python train.py --n_layer=12 --d_model=128 --n_experts=80 --experts_per_token=4 --d_expert=64 --d_shared_expert=64 --activation="swiglu" --moe_layers=[0, 1, 2, 3, 4, 5, 6, 7, 8, 9, 10, 11] --router_score="sigmoid" --normalize_top_k=true --routed_scale=1.0 --balance_loss=0.00857 --balance_bias=false --n_groups=4 --groups_per_token=2 --init_std_router=0.0108 --lr_router=0.000865 --n_head=4 --n_kv_head=2 --head_dim=32 --vocab_size=8192 --norm="rmsnorm" --norm_place="pre" --norm_eps=1e-06 --positions="rope" --rope_base=10000.0 --rope_fraction=1.0 --qk_norm=true --attn_scale=0.177 --tie_embeddings=false --parallel_block=false --init="uniform" --init_std_qkv=0.038 --init_std_o=0.0 --init_std_up=0.038 --init_std_down=0.0 --optimizer="muon_variant" --lr=0.00516 --lr_mult_o=1.11 --beta1=0.95 --lr_head=0.0115 --warmup_steps=132 --schedule="cos" --final_lr_fraction=0.1 --batch_tokens=[65536, 131072] --seq_len=256 --doc_mask=false --train_tokens=682000000 --steps=7431 --dataset="wikipedia_en"
Below are experts of layer 8 (counted from 0) of a mixture-of-experts language model. Rows are named router (the router's row for the expert), gate (a neuron's input weights, with its number), up (a neuron's input weights, with its number) and show model dimensions 0-127. Each number is 128 + 32 x the weight over its row's rms, rounded and kept within 0 to 255. Numbers have three digits each.
After each expert's rows: a language model's description of what the expert responds to. This comes from a sample of Wikipedia text that the model never trained on.

# expert 54
router:114049122101115119097131140196130113070174111101187128084121128170084133082116146140129130140164119124100131098137160100168111176096123151153157082114134099147100134187090149122120125176173160114176161074126127147143192142104162098165126145113118117066066125150131118121136129067163145088160071134097143094168083113084091166134136168111159166115145148061097136186183143108091173084085
gate0:132154129084149134126117169139121147083127072136171104076126118149126117131136152150162091113155101116126140134149124093144162094093146142171173071122117145030148112111098136116171141083099117129113170080125162141095135163057201059150134137116113183102061160104140137057131138140117143132076168132156135144172126061053114192115113118117107128093154148178173097190160115129072126122125
up0:142121039114079192143202118126109131188156093158116118095124105094116076098172120111097143169161146110122128172185103125196167132154090091066097091131133161166093125149226134100141132140147184116104105120132123169145091125120129140167127153172127170170194114146132157136189133121135156099134101122093109143104078115126174159095127133157137131077071145147162077179148149124129108101135
gate1:112091161165117204126077166122112126108144139099177141105119103105117099110064129158071150109150112130106151075130167109114109111092134100144175081125028156124137091096150180089096070151145106107122122068146144180206098141145104144107131118122097093113122112109126079137128130076140150109100085145091105126135097105125075097136164113119108072142132139047081101133135079087086170098069
up1:127122140155199117131099112152139125108090125080111123148135130093123166128183089108117133113061142151114203157154080165134102146125096117144135137195133203130131124071153139124130123152131085202170160108135133140155117100114149101160163106092154095138113056157101117204083125095178158156178056138135145172140120107168136104179114056119123169131120110116191139096173118124153165128060
gate2:204076148121156158092066131103101072052083088071110133136136134102117116149121127097142088126155135139107098083166141190183135147137131114153139143121103144210104096098128144162098107157117117141161097090097124059091066090104092130127149189149175152092116168087120105081082129084115147117111105119114141136163157097098146154092108119124152135138085121079128091208166119139091176165116
up2:089163101115128128176187135136103113163087063126116188082107117033140065118151106169167144124144103126161176064114058136153146130178093120160127131128087057096059090070161090143131121104106138102129070140150114132098130143106208133147123109138157165146151059142123143144116178134133157085077127108125165162113141123112140082080139092129153158146138177125106104133140105127115171113118
gate3:124070097129145093114120133156117158124124146126135118131184137106127128124137171121131087180137130106128143084103195106094111105116125118179137048105155145105193165185104149084121099145171143123149107190090127113211157150138165080121194127133157102106117128116173093174166093095191129091193133112126086097110223132141107126106106134144086160132171122082163196121147074126138086134133
up3:170136079151162132134106149064190127135108089088137180130137172148152155162178141124136151161148152129152132170096117069093100129157059165095166147120147124165150105080086149110158124179124080107145202171133121139165142083103158186152141156119107085150123140132059154096087122128092127169114084122150146136097167177121180144129147112098152164078118119119100154075146152110165111193050
gate4:141062115153135128169134090154152115120189133140144142115115191078103126095119180164099182160093116114088173110106125099150150080073133127108172163112116120131132095185152134092148156130079139124199161087138147136131157129104131144171172138063044151130094062142094144124082140075168175105100113127155065110088119133124122120068172130127119169135118144138128137166092199164058135134119
up4:178116119150188102152137133160091158158110107077129133140104126111120118209137095174137135100138132157115124166120119208183116085099154125134099123112058100108129094206081140120162118172135159134133109073125114130062188160144102144130105145161108165070108117184118128063123159106156167092098121132129118097107099055093131076158128156155140139039122101149164150117087176142104109108095
Description: Inner word syllables. Middle syllables of names and words before an ending, such as Mon-ro-e, monoch-ro-matic, As-ton, activ, involv, often in chart and sports lists.

# expert 32
router:124088061089199100089111104115187098100159124088154066102111147186133109147099175095138121153119156097117082106126136106167116089123164159181134084100161115155146140178093159051162164139129162164102127119139095135100201179138163115132134139134095111066095099150120164157102134070149108096152129126092115097177116139090141102119161093121133113122136154111084094139159134068083200139071
gate0:091106151116209088109067137123080153143093115073130112103089119130105138157116152148167191121129113127095132109095100079098108138119106113144142134139106141140127141167248059094140098138102123168130105120132095100135044100147148150163153134110180157132173171130112113177165078133153137124076081108130168130134129074073125123167141161124163122155126091141196201120164114087128132092144
up0:126125066155135091107128111179078125160073096135129082138131085151110134126105217096141165089162114145164096153119115102115088106122094108138100165143096144154167189108143091130130136134142124173144095123134128115124067094146130138157094231085075129107170182109151141096093132189127127070142150153067160135134144143108158135116130226102117160092115139059131115133128082118178122087093
gate1:141095154154182195162121111148102113162156151169133141054143093138140179129140102107115128146088132082131128132099096126130115100141065116124076111133131192100101101178104147135106068049136093098144124103142068133101096131134119192102115092126099110133176081159121122116137187102192053185159164098169131139158129138088114135118103150070091109053125152154080147157112159156132158129086
up1:106114179087140090140110141157116081094140139106087105114156109103084071146082126155117140143104068089056129161143095114069112081119161092104124115154193149068103136169184085177081134139141119157171158102129100134097145116135173110133116100139111160149147126099177147157171112092161038118158175121135135172136118119123102129102129089087138190134155098090095063132075098140138097187172
gate2:113116121113123183191091091130139172110122191121105128173163108101130167138177222104109167138085148168066152151100141105099181151159131160135169084115155127144158116117137127095115138150160121155159152110169094114166149163179189122103082110065081135143151148103126180115140147136129114112142152121171058075146114175097150137130075118114170136145113094105138188055148120183074126129092
up2:178139050092110115074157098118134141105123113166123131170101101164151150149148130078115191181093181167106115149145103128120139147136127155146128146125152123179105129156111188081187101089172117196133139136181089115162208163175158144100157131219143102157097141121172185154125139182137123156129131123136131131137175121113133109092074093113129112116185122135105123145185154090193087129151
gate3:089183142134072111128101145186147146156107175085136111103095158169173111175121097107160149126175116178143174105063131150136127114116114136131107149124133076144129162136112107133175121143138115148117188188066130156049094110126058136141156165122159087098122079138122039214151154117087106159172107158110151088140186156158140143112133092150126114199108126114118150153130115168134179147145
up3:069116146102133147163100112087063159123101188117211149108160060110094078113101169138043080138156125178176116158148189109119166113129129138085144098099142131103085130145109084141177122164136139054134138130107104094170119135196094123131071137150127148069110106151160092076111051093158126110142107116126118138132139113105145127136114156154136068131139107090146172058136136103118138128104
gate4:138143097099151109103114184090088178124105087123119085147146184101103160100121123139145116170080157027157124088114128126163092124111122131127111112135080225100128109084157117110143080107067179136115098097194144117074141090119077135125170133143107142165105150119108190119132157135073144146116108152144166147092112128169095151175140188103092183089157112125156145156079154115171137067128
up4:084074148146172122127130152075152124127109176066134167063126070152144132176123164154120115139178114160150135165111168121155158137133154134112103118146167057106145083174071134138092112091151077164120118183124130159193074147128168130090096088102140091141168110159164151141149059095183103148080173151136104048147128095080176168095145084126169088115110098149122136122133090121128147128138
Description: Space before numbers. Standalone space tokens, mostly between a month name and a year (July 1996) or between prose words and table cells.

# expert 13
router:115103126165123102146138118134146072082181177079137145139124170216127111132082146105086116167100159092125087134108095116136098153122149122151196128085145099139165123179070158076177127110117101147138132129113098115075139156123103101148156182172093113038115098197091176152161126104096115102131103127109114104162120138053092071061137117140115122115186161107098115154150172137107176114124
gate0:130056114139140091153113173097115111122131145088115154091163094177153135135067164136086149073146125150174136130112109130106120125103142141182129120129144091111175099148076196109112088109142183109151137115138120064217123134182126129130155158138058087157126199083126118052134178077107196065110119086167115121113117093088162095137138129113109092144122098100117136133179128146084127165158
up0:164149133126113178122186165132103093105140068102122134132138156026134175087166149116198196123159118104100167127104111145129103121115134091121142144100122107063126141163145169128063147112163101127130112101115126170081150137150160093164075128114189175181086087153120150146132116161149090062127149136157078175094103158132115160156121123155148105124195144116209135119084091115151129079116
gate1:096165156150135114123154154191168113132154154135122071125137171164151077127135184162121117090166117152136116080137119148127112152132110152100122109135163137138170160157041169081142149191064140101156131111129142087098102032142123133110148121151074102117125184158176147170146091103102165096123159120172098088127123083198096092135116079090118097134113159189129174151162111087079135107176
up1:127117153108073121148169118166107127141144121157149141127077135078148124138094124083098049154134146162072123097168131156081136091112146039156132073166153082133157062070157111126140114092147110148132145135142139089160151135107148152140102126051150162074140087112074115085092123116100135088100100109113120144117122167183114111165104142158167139127086079139144173097083169154060189176158
gate2:143127103155117181127107126155135130137131113107148129081171177165125107074096142121177111116136194091087070160092130136141066074083107135103159103148164167135094073120128084126168158053131124119196133127117121114080155161120110199158163101196127155104164078160151136114174172140157110104138109127110141088127100125143168148094122167122066162068182116118098186161147175100128115101169
up2:148148129067128120130167163129104088112098141085129116139189133174134074114136102118148116168085149102177122157104176105152127141143150140098088128151116045140134146116155153089122127167115119103113143063149157084126116113105104114137125162142121155137077086153090126196088105141097104159085165109169170174151145144093122051142169149112148187073134126208120104059145122185160125206166
gate3:093112125136121142150144149145129134138138083095099151192129138089072186196141162116140089190143147080135143149147134163104094179198082145176135110167167100115151161102115121134168162155143092139196066147128149154138128119116130151117143125111102097067157132163146162174158158099088115093174144047129184138128124115032123092139126189118100088137085159096130114087159134161123102165149
up3:164091152119127133182094128066160135171148156139151089131176102068057151138145135106102168183122108147144173086116091126169139069104076189154065130160111137127112073149102111167123118154124175194114155114169112150093166159119193119110123141121115093143146085131151130148163126161163122106186159083133202117105091147107123115116133090166164136140133103155131118100126117150153129156239
gate4:169127085152181136138117128143139063119111114147149136136162151124161064119158144133105107158125175111113156090104139132121106143172155117149166150184122139115138159116122159121099192134083102152121127141164164123101177085146098169149177145110129086071151178137148131112152183092070138079158196138066200104127115136166059184146095108116084131136116139104086124186147189216090140127115
up4:148095164139135143169204182072080175113151070080149140144148144142121185124118171074145075164100121113145128182147115145104128122164171128101096189189101130110115193120106102099087152137154122159102141099132107059077150133137183150085145154105124163141123131140118112136206152060100105144115107143124115130102137140132124125125131120130079146202122075103074179091163132135146125192085
Description: Name-initial word pieces. Opening pieces of capitalized names and words, mostly first names or surname starts after a first name, such as Robert, Re(ynolds), Ri(poll).

# expert 58
router:150081053113120163104158098152143114067112154110158116141100148130110103106106161098126173164125159139132125048135130121178122157120151093186135052098115148177130137152144133101130127119172182156122098121124105100134158176076157102132137149159081084113120133125080125116158176150126109109139094085076082175134112147021097175100101148134169066099154139102131064196146121110098155129092
gate0:144157087132153143119128094174120105063112133041069137125158144140082181099136142152151187146141149147126189104137125130166055135138137178161163082135184118131109103153159082152136117121138160095173079072153110095137118131110140125161126122175111160139147182088036126109162170166126116084125133169080110100160113144106103142094138065141124157102176163102152126140151148073204144135143
up0:109157108161140152166146127119075102181066127123108096100118153118146159094143108105132160147091155095077134110093129085142047136122087138119089072118204149114098088139122124091142098122113106088079193102095127078143162096105168158140131107126126108078155160134137138089140104177139154196121116123056146165167104130103129106117112097132085148104106112214087109177085154110083090109200
gate1:107167151107148134143114175111131091084128133088102146125132156133084087116077136113191126133131100123122139157102116134085142123162138103075106111127162203144071141107192170179115096102130170114127151205099112077155126106061180085135117149140117083144105098161116138099111135102112213091160092092125089132118099112082073166206151099124160107123152143094127060125143110197129171109103
up1:136071131102105148121121114144121145185123120172124141095141189090148132085177125093152172213165096171113140182149100173129087114131068169131127141117138159112145141113076159094095088168132143131119079153143129085113182151083147094197083114107087118163119171135188085198144122187169123102104116152173118168097134066091092103099113135102106125120153120166139094118120066121165162092147
gate2:098125097101131102122074157170105111104152113100166104100078114175084151172133133093137127176141085162127107101133157114141114183111109114111139129192105188123132079157121131174078141169166126141170091160120164204137126141111135107121107155148052126097093117105120098164062180145083130117148125141160171118159130123124100099103121144171083088040104097115081082200121141144166152167067
up2:104181084130085175134154179180161089116124114175140080116177141133141134110137188088131116108146140151201063103138175094143144136161162099149167108111094193117104134169128125147131086134125138150103113110160193177223119174103132113090109195174162096105122109110133123143106135135150128088134084143098090113127145101080102120088108168134140121073089108147150127144167112209085170105102
gate3:178066112100113106154159139140101123134084064135187108109110117074092144105083120122061083093060132129131141081134112116142098116135097137158164097095110120197111147145137096154120137080179113159165117176111086121101161166098119196182105083136114101112083153120064151055197157158138097123140109153132127083097147135155131112108133162050137112110083162122125184165128126141129135149080
up3:163092153165115084107137093076167108154131197134107126100147151143136171169140126140099072190097137097096078109110187168147136125091189113103104140109137039121171110120108106116141079182086060104197062073186184151145070174120151153117144112113136147150138102115165124149167060146151139107128191118128135124094157142146138117106100138119126140152081113164110110086148114136106122166128
gate4:141085133112145149107140165129182148125118115087155070115120086122095069147154164097100168119169151134061116084100162147150115056121139152088153041080110165171114126112152137133124098127131108116124126093094110089125117164102153152126095152116059194111139142124139131101109186170124089066118123146093127084078076141065100187132120114173141126141135109127088095215136108115135081085081
up4:108152113118152126131159127142110132088120095131156127099168148199129097088146092142185099130120146098133109156115116111105102096106121183125147133093145182179146104092164130138163102040182140081140108089158142126107090145113089126087117173163093153130157094096066112117083117106094166083174167137143205135128152078097078191109130120140097181199161114123075058084096140116109103090143
Description: Mid-word syllables. Syllable pieces in the middle of Latin-root words after con-, re-, ex-, such as re-ma-ke, ex-ec-ute, rec-ept-or, plus year-initial 1.

# expert 30
router:133097092091193107082118113089180098101139117096172103109073139145140112128089168104168136150104164100124073109132097139149121117103183127180109072122167102138146137171094160071151168157141159207087114114121090143082198178114156116134103129136086128085073086164128175160106130085137105101171102138111112107176121126087122081121137114107143147099138144113066093158175137060103187144101
gate0:152121120140101086088146125124068063123064167146197137098124154183101093101129185115140156187163155145107167092128138142111174159141125187131105145114093076128129129092119117100139052090059126144150090166176128137159115121065075140130095112154150102147116163108128117098114148125130156154103145162115012164115115131166130102166120130159140220156148114107116122182131125126140125118168
up0:189082119150102054114155111142090106093107152154227135091120121133062121128092159120162096127125129110138153123123157154115149179155175184125070114092132092119168155131114122122172081083044170147167095181123073149140108170119119129108116135120100100154089193118153116137116170137093074158097131178094059194110115131169160126110120087124126156189138132119118117123144134111145137072127
gate1:110090206077159178130111114169165138143138129123140168159114155154117136107110151145126122123125127115191162094099138117133083155097130088220120129133125055172180109156093159098148120111143106106185116122099165148092173083103136057133133124109113103149160108118174050108097167156160169109169180133158137085108160148124099098150123213158154101099116112144149125083154175120126093196117
up1:133110160126102152094180185099172142152151092187083140122136127126096103146150151126086115094185109113155117132133112098203122115128136151190124167146155186182116158135105096152125172104157131154075122132197099132095198086110108148141142140163091086121143106135128143154098100186131146136131146130068146188118107180183086144116125167113118132203172073112059107108155179092135181145144
gate2:125171192175139106059132136106135098191129067137110132079129116054195110155140097129136122123128124124103147161121143160115156115103144105090108188141094161097204100132117171184111077110168170088107093112112148129122110125163134155095069061054096121126173085130115117153134118141124176077154105145101101187103159116176145122151070127118083154125120120123120124071125161150149201124124
up2:114149134109138155068112143150156151184134116141111137097134143129186123196144069100163072119153090125131139153142148129109163106139141101072113177135134191072158113118096145157133059118169126101135142108160117080145115081216100143077105043142131109135135160132193098139125142178143174103137066133093170165128148127172160106188146112140123106094135064119126123047105150164151157124140
gate3:125137118126126110146078128122120087124067114158153137110140122115061130165133140167165160081140159114153133066146131116154187119099057072152076143066101122162106092091186138116127137119117137140113158167130097123118143083116158137133085125131150172130099130136187099148139133150127130112128154194108078141118108206072099125118149119135241071175091155133067122078104088153144155110071
up3:109089119144078075119125129142169106129158137128108088091153119146163138139165132106228132142088128089181146191148160064177130165099175103114070096157096131114089164103162118113150120172141135178126144120168095129137124152117159099159145100145103152145073122150173108150141089089173117150092120184094107106178135209077133144084182155143102121128152141211153181144132112130141114108070
gate4:077185115085130122140169067106132157146102143097138143105036109117096062087092118075133147030092139139169161129134119159137132118166114153117119149095168150103111167111136125178132112167144154091129182055137127118087088146154158086130123068128095134145174105150116100120143123136114098104118128122151119104124119120124156133079125091175130166109082176128099140064094112121143208040110
up4:034145128121159119111133074085076136111075128101159140086066135135143083154130126071132125056114105150146171113102104141126135089185082145143099195121128135089144182151138117153105123086103130114165152105128121152133078089113164036118129109198107191136153116101108141142178074122125119125092122128094128092095128115134128108099101090194115109141145109131123105132079144067102176061151
Description: Lone space tokens. Standalone space tokens, usually before a number or word split off from the text, such as "the 1941", "laid siege", table cells.

# expert 49
router:099100075117138129097127139123158126092119114101179150094059172124132085137137145105153122169109154125149105039140106157171109147105113106193148084102152093109162099206119151104108120135211087105112144118134103092109141155106163077130171190196125120087105111102078145153147160108153120145089128103119077105172111149056166083123145175125149167093151150111141112155133145071112203110137
gate0:060099157118087089120118124108096107095052108132158137174101097139052140091119151135090154137150113114120129176118100114102160152126074096183138149127119120132120117134142182124110136105169091111195095142155123132144149129099148097103155149152176154157096167105089143126170085098172138104149131170102112128124167111093081087121155180166120129195153141184183065138112107030070137178155
up0:120132142101149147140121195071133103097107109172129160119137085159123153143114198102130136177019169165120141102139085115120095134111115134114070152091118122158100084110161139123129074116087141071100164119098078107164111135163188106143143100197173130146151156145151120068163145147132152166155117130129129128141131139128142148066157196156099098100080131189140056196129115082123096124109
gate1:165095100098114175112112154100117203118087088093084099113060099132083082173095113151111176106166125120083125104117100145179132085129098172178081130122141152133104166150105133132142135132154124102132123137173134094062109125123120122116132128129107168050187155143160123047155111140139139100143101126116138067113151093156141088127116133152118136070165201099148083144129077074071170079177
up1:099159073121093147154097151088112119060113142042101159104090158086130114126151113162173056091142096156168160103079149114108114125092142130176154117120131159090129128093172119164132098150107139139144167163096123118087184175093146088123117141156107152112118096117100116154124124123164072145062103123164176118098110079125167055127126169133068185113098175111156071110132145113080162063131
gate2:132114175134174116086137121089152099129084117099126113132153170144143075134121156095110125110111170120167125092126127095151170136181097102099136130117137161074133128184099139099143157132173130116093087130161142096126105072133113058142150117145166157139165054139100119137153203126120139138078121217149087085162145188102172119119148182110155183140136152049059122133130089161060109172159
up2:115150090094111117188171152133117147112127057160094146120154126165098155082195126067113144147144162117135127125108113135096167143079127151078138138136165150140110108149114069176111118114135164081165129151112084093117135131132144084130149085106061177209128181131074115148181124109108145119107143134089162195171122166078143103117140177175094201076111136136135175080151155185142099152111
gate3:110049154106150131106088122081138137175126066129099096171090135188138107140106095111144120168165151177196105064157103155146106197138056147167110105134149123067086126134150167135118132199161107129115145103144128117133137150107100120119091136170085180150159067118074138145131143098162154108108127144160084112113140214100091152164108151089119147135132147131097150153185100071112184128110
up3:136174170103090176098142125067137135184216096137152168095084096098127091150127121167123153103081171165141121100136105128124119168107129101140133195161114123116095100199119119128054146126170106116072140105123074115131152137133101060187145126120130130142104186097128134162110070162136164165101156153115060119164098113096099154116087147114140113155111134101059147081155059103113158142148
gate4:145040101137159125145090122215174120113146174161153145089083133160107102123152166145103152117152177172176148099148123112101106076120121124082109053070141125129087124179125139153164056175134126143089100146127099158095088102081157081108176169093190127138200089123098150104134142164117127151039120137154088097147071106105136113148127137165111163157135131135109163116124097113110124135130
up4:140120147062115147129107134107172109128141117115169110129100137173097093141119149097129128107124129139142121130171118064137121147109152168146152114088054163116137146144124142111147165128093082146172098061135135125082110134102167152200093129124194139114150069159082110077132137158116162124115120143129112099064049174215188083103123133139121171167110090129084208144167149046122123138134
Description: Word-opening syllables. First syllables of words after a space, bracket or quote, such as al in also or alternate, de in decree, Lo, Ro, plus digit 2 in years.

# expert 5
router:174108083137174077144119127088157138072167120090177085096087135186120137080122121097131122136106148192110074059118147120141115115062164089169156076111116076161190123157069174120098136170114160153169159103204134088129177173123136079166097129144151141076082117134099138104163129085102129179117132132124110094186081135076119083112140158107130141132172149147095139126133151121130144114109
gate0:142121154146165131129126121156094135104087096146156136146122121134137121128132123087159137167080165135095071071136146112079161100054102106135158129229115116112164114147144163116080123121145129149082135174102136103104177078097120186112151166172126167186144101099142050172126123143161106207162126125154102127171110118131139150147119188053166124220145142115121124108150193107128129105090
up0:106093131086125161151138069160143100149151125149134132151125071077146079124147142141140103088188112145121138181150151122106111139177181083092166099204176106120097135110063171176092089170099177072144070102109127105112137176188188117196096132113118134068117102113140091083124143073095170114125116144155146124148138187115130110115076145074148098128108112083141080133096123105154159138119
gate1:065135102149150164132120120124144124095149152125109151128126079157128105141129101110173152131112119120089147159170128094130087080113093062128131069121135080100120097152059166101143085086172094031157138153138076129179133141137172111138096159084114122125164131116128085122119136139090090154136137174167134121164114076037105111174037124079144123162177154175074106163157105147135169137136
up1:087137119099115130134126160134161152112168085115146106152097077136143128134091165098220130148123135164126166155174099128147129107133163067099083040129175105129129108159095134101112092137106120095069136159142165099146146118093096114085028140141121154143130157106104160161188153129106077150158105124090106130131109040094149062128102183114124090130111154125172175073133160154173130086118
gate2:157131104088166136122167110088102109162158116121133156120147046203134113114143155129145128094135139166134145084121120140148113080127108113159197070153124107191119105100181113095133159179095130173121143166138144116165138132090164180109168179078162122075101115141123150114166136098174127178174141145139102097169167125070114048174148138111079100177108124080083173086077129172099133109127
up2:148150128038183158108173137159105162166110097106137091160137120169168120166125134087141190091183155151136136092126124095170157108155033118153220095105105102114125129152199097132155156124094134128123153118147119149136118149113185134137132151141168167092090061115098122155157105139192130091148139156130171059118158099086131120125102123145073137102119130116154133097126105218151143114107
gate3:140088102107109110034100116073160077104129122144169126121095142123150139125204141131162081129104118110084130075133150102089072134131118101182202145132132116124080068132113162080083111096115149133074069076161153135154153132125110077152130123135164085104126166117086153144145121114083139141121137126097128155143108107076069092103157156107066163092142117183090163075075111139161111130071
up3:158107137104118091173134117129174104090051094108110107042108137100137092173157156131151137105131156106186156088160158105126149131161134147132127089171153129132148125164081088156181162158146140090139107122095141097154075163052138119141129124121194110056114119124135146076148068122151150133128084158183133147153205161145070112124164093132199160079132117125107111157091123097171099104091
gate4:119099095176209113112143187160123140124141088088102077107115087114110143138111138136113136130093139196087092107165130056168196109093163178220139132113127127145115152116086143131127143127086142119172121166143105108123106157171078133135115142109054124117111160127112122119192068112097192128087182156093112125101144121083128095130186124105125140164071162070129122157167161148091155131156
up4:155112131109151155094170179160173107162191117090135087165103118126135186143196091098051075202160108125141106135126125148133182101182137094159142163127076163088081086110156177081145102088089111113109092164109153110140124160104177144194112133126141155105150112108161108149133176104104122165104128180107146165134130102115142133113172141114124108170137112128200139125191063152135173152105
Description: Opening parentheses, event verbs. Opening parentheses before dates or notes, plus verbs and word starts like air, due, founded, opened, led, Al, Mar, re.

# expert 51
router:127095143133149147124166165143159133129170167124205126131039142140064067104159168056095140168082135142122061114109127160193112137117134086179134068139146112111199125127109131076120116151171152115154165109162091115120146142066134108137147135177122131114075096110083179145132119067113122138135079136131112138109112110092085101110101144088142088104120163082089125193152111134118173109073
gate0:151121115148181159102192079092121121120135096171070192111052132170128125107153127153133134135156139097122157156120082126133125145145122203155112104116074097128103199160107129105025159152129138129135125137158138103154120123173113128144110123143132183147116127100094105134149123094156106115116129208152157165154075151054150102133099165140131156142151114170090165126126125071148222162182
up0:158068088103169158101231076143157170112110129156095175141087142183114126067133164131119158126136123126135159119119132195094102111142095174149090099141077105094164147122091102131051160161112105119145097141144166107130164119170142126119092155181170178138139166092063156163151129110112101077127098202180146150134083079118081082107142167139123153120127099119115113124119162102152168140114
gate1:127112148064083120151152141152148094124095131116170161161131083052136088092087095158185131121108174115077183141085133169165044147158164135142131060154168148156134168077111144127091120068121187141154158109102121159162138102166106117137109140059085077151094106120128158130108109110134125160154088091118124144119110126086076086161115102119145104124102055111130161083156107108070160102155
up1:108142194126103158148139097120204138102074151116126114135125164114139150127085132174142146136187161091120154088175083081148165128130103129108138119135085144189135141119139131115187101133168153180125152151189161083143124110062072119163053114091147141137069082112139131062186087154162112183181121131108188107112133136117128108189122148160100170089120129188124103144130169093121171141140
gate2:191138115117080094129113093144157123068133186139161137154128139135119175065144144166121165125113173095111109145144111173132140126120138157100183079192134112134159143159175104122125103221098121135117082076100168118127197116101173115117139088128100168130069073137074138114114125088096115186112168133097034151137191102149154112142117127193145113142168102139126122108148120155166108083101
up2:081100065131189147086130165080117153147176108072116130120116157169162128155124156105104114179128112144189096126123118106148107128170145079141092161075096152156122151099122101166119130042203095119105137182135087097100091140199073126126150131168171104133166149138147119131184109090144149124154166097163192135071078175146126156107177125122131210133107113167123127134099118118101152147144
gate3:143106109082170161121109144144114174153111174149201127114154141113042077145123076054107168168105077122087116141111160138106112143113193115170173105105120113095110103103128150122155141158153130182120130078170079138114133094136129073102149171112196180126173069169149145117129173134137067173139147183172124099122084133111091149093149174138099089133120102158140145097148163144103113173092
up3:141150096183169175178098145142137130106144124151152164090156106191099051124169119096113100136086100130136159161145155102153140126144085139164097101140164139153152118185119121143114097172131132066100083087136070144122120112125142125104176132127173143090182062134076066071102137122165127144155148128132091107179088115133097129106119134120105106088059087189143060114080090148139121108052
gate4:114090035119135082108107126163176166133113126111145143094115168113138103089106121074146161140137122187160115123162111162125123195131211114120126164051129119119136134146135086136108129153125138178144061215151096173095142085121125163140102134111093186119115128114078164137117169133146078118123142140144139138111115188204075077071094133128177148155203143141147160146163133114131147120129
up4:117052081092146106112160138107150109143124153105148117113104184141154124153126058071108134113105164159104072097130089143151113140148153138085110103071148177131124103172176104126115175116118066138130087134126089176137139106081127142115186157127133145183127175167082166138129091159186153154107142150155137143124079181134085119172098090128204096161158111194169163181140065125144092149111
Description: Small counts and scores. Standalone small numbers and number words in tables, scores and lists, such as 6–3, table cells 3 or 1, and six, seven.

# expert 6
router:146132081122185105177125138115139155092202121104154106091106135166134144105109149101125095130138133174131096085098171083157112109092165128176147093104147097155159143166099179131095144139127149185148163082180124086107214195110139110171155131146152162067112121165118098202128143070114097182158130107110131153165114124079100078072115166131150155103177160138084093158164141121118160099091
gate0:123134146154156118163095117102116125133123131090142135098118120138104045125144177100165097173090128123144062118156149054112162144050112133144085128095074053094187106189155136060143121095158067142147150080117159149125108170127169129186078145071102149102107079167108091095151084149094097172087138129151150118154163141156106151112108134104158153111136143133078167197117122133143162139143
up0:121129137139118107095111113138121120122084195112128088141114078078197121090179128102194109129107104123118139145163164120179133194157130119158146110055124188117118086149192160155166142126092168075172060140084141077171124132095142146137123110167161110098139087099075154111147190107188139061129135130131138117070113119109122124165114114141184119075103110151151091124115140130099110046127
gate1:163107082120153129143123159093144103181159109126121079029121144172103086185165101086177135136174122151146125094140125128102092117131119139129154095180097087139123091103079148058155067109133048143157194124138108125149102146134167078065080092161153138165109161136065151191172113170159147161163126164118098126171143141102149104097107085104123147140102167162151102143097144134119108096109
up1:101124176111201144086098075112069173118105161151164140131140128113117142165141171137153101188145136129095141198112107096105085126102099118111135132139204153097170144149169121131063168119183094115110083127121155125078118116113090125190162131077105122120156130060146155066124117066123096123132074076128182101144116074173119134154106172145175172124149068154080103109136103157115125141133
gate2:125193154110149112139153123107153080120161180093107101076106162150122107124109125117203150168124122123127154135145114154092107080128146128136159110067111199140083147156116182114096141131168106076146133105164157120080140144160158091144164078161125134072172101174088126144135150128087087076189097142102113135172119112108135127110160202053118168111072186127093087153102146101175167140077
up2:123169138144113123118119108120160059094164196092109102085148183155158093134082109155172129140105179136060150141162103148139129160130122117078101121085143192100129184161095162167112132180154127060136157100143112134121120126147149124155084072162118156121188154170114143163124133145119082067157126117100117118194128082106163136095158166063154134164076183138133091178130194135159150139110
gate3:119177143137134170058084209119157152145147136122158107113133130142097119208182158147154128172150100087148118111109104093143088114141196181168141089107080071120156092089105137148150135164133117142078152049116117174093096161130142124103150135101114093117194109172132115127083139167119084187115084117102148120133170093130193097095121090160164168177139130107134095134135156115082128137073
up3:104123094059118076087150108141182080101165136176112128134111102098110139061178096162125134115177164129091118134158106072137135076155131146122115128075155125109094082134121177097094197156182059128110069150118103155107152164092076110098176112123163181123093123138182129117083115100144112120138102173141103145132184192140118168176121182135124153145095133137136136100147090116195119177103
gate4:148134155086131158164119125152132179168129179078150162106081127080090136152123144132149073098154141098068084170102156116142129090130114104155154149118108071094167132124160081151173147141165111178157142119105113116102119100120119130179156117064182132094132141107115101111149147110111097054166026116136063133131119132090136160056086173115129093175166126134134136182056143108132172102093
up4:126129226122141124152164156127091149159127103094163141108067099089177129129130131144153119087135145113093092180126176120146133155169138100201076176126079119122126099128146093118104090163129127127121142141117117147112100092121085109143176126126156118079117116108168122129145104081098110108089063158095044105123067161070128119104081151193151094121199130145115130159092117095116141163035
Description: Opening parentheses. Opening parentheses, mostly after a name or title to begin a year, author, acronym or birth note, such as "Madison, James (1920)".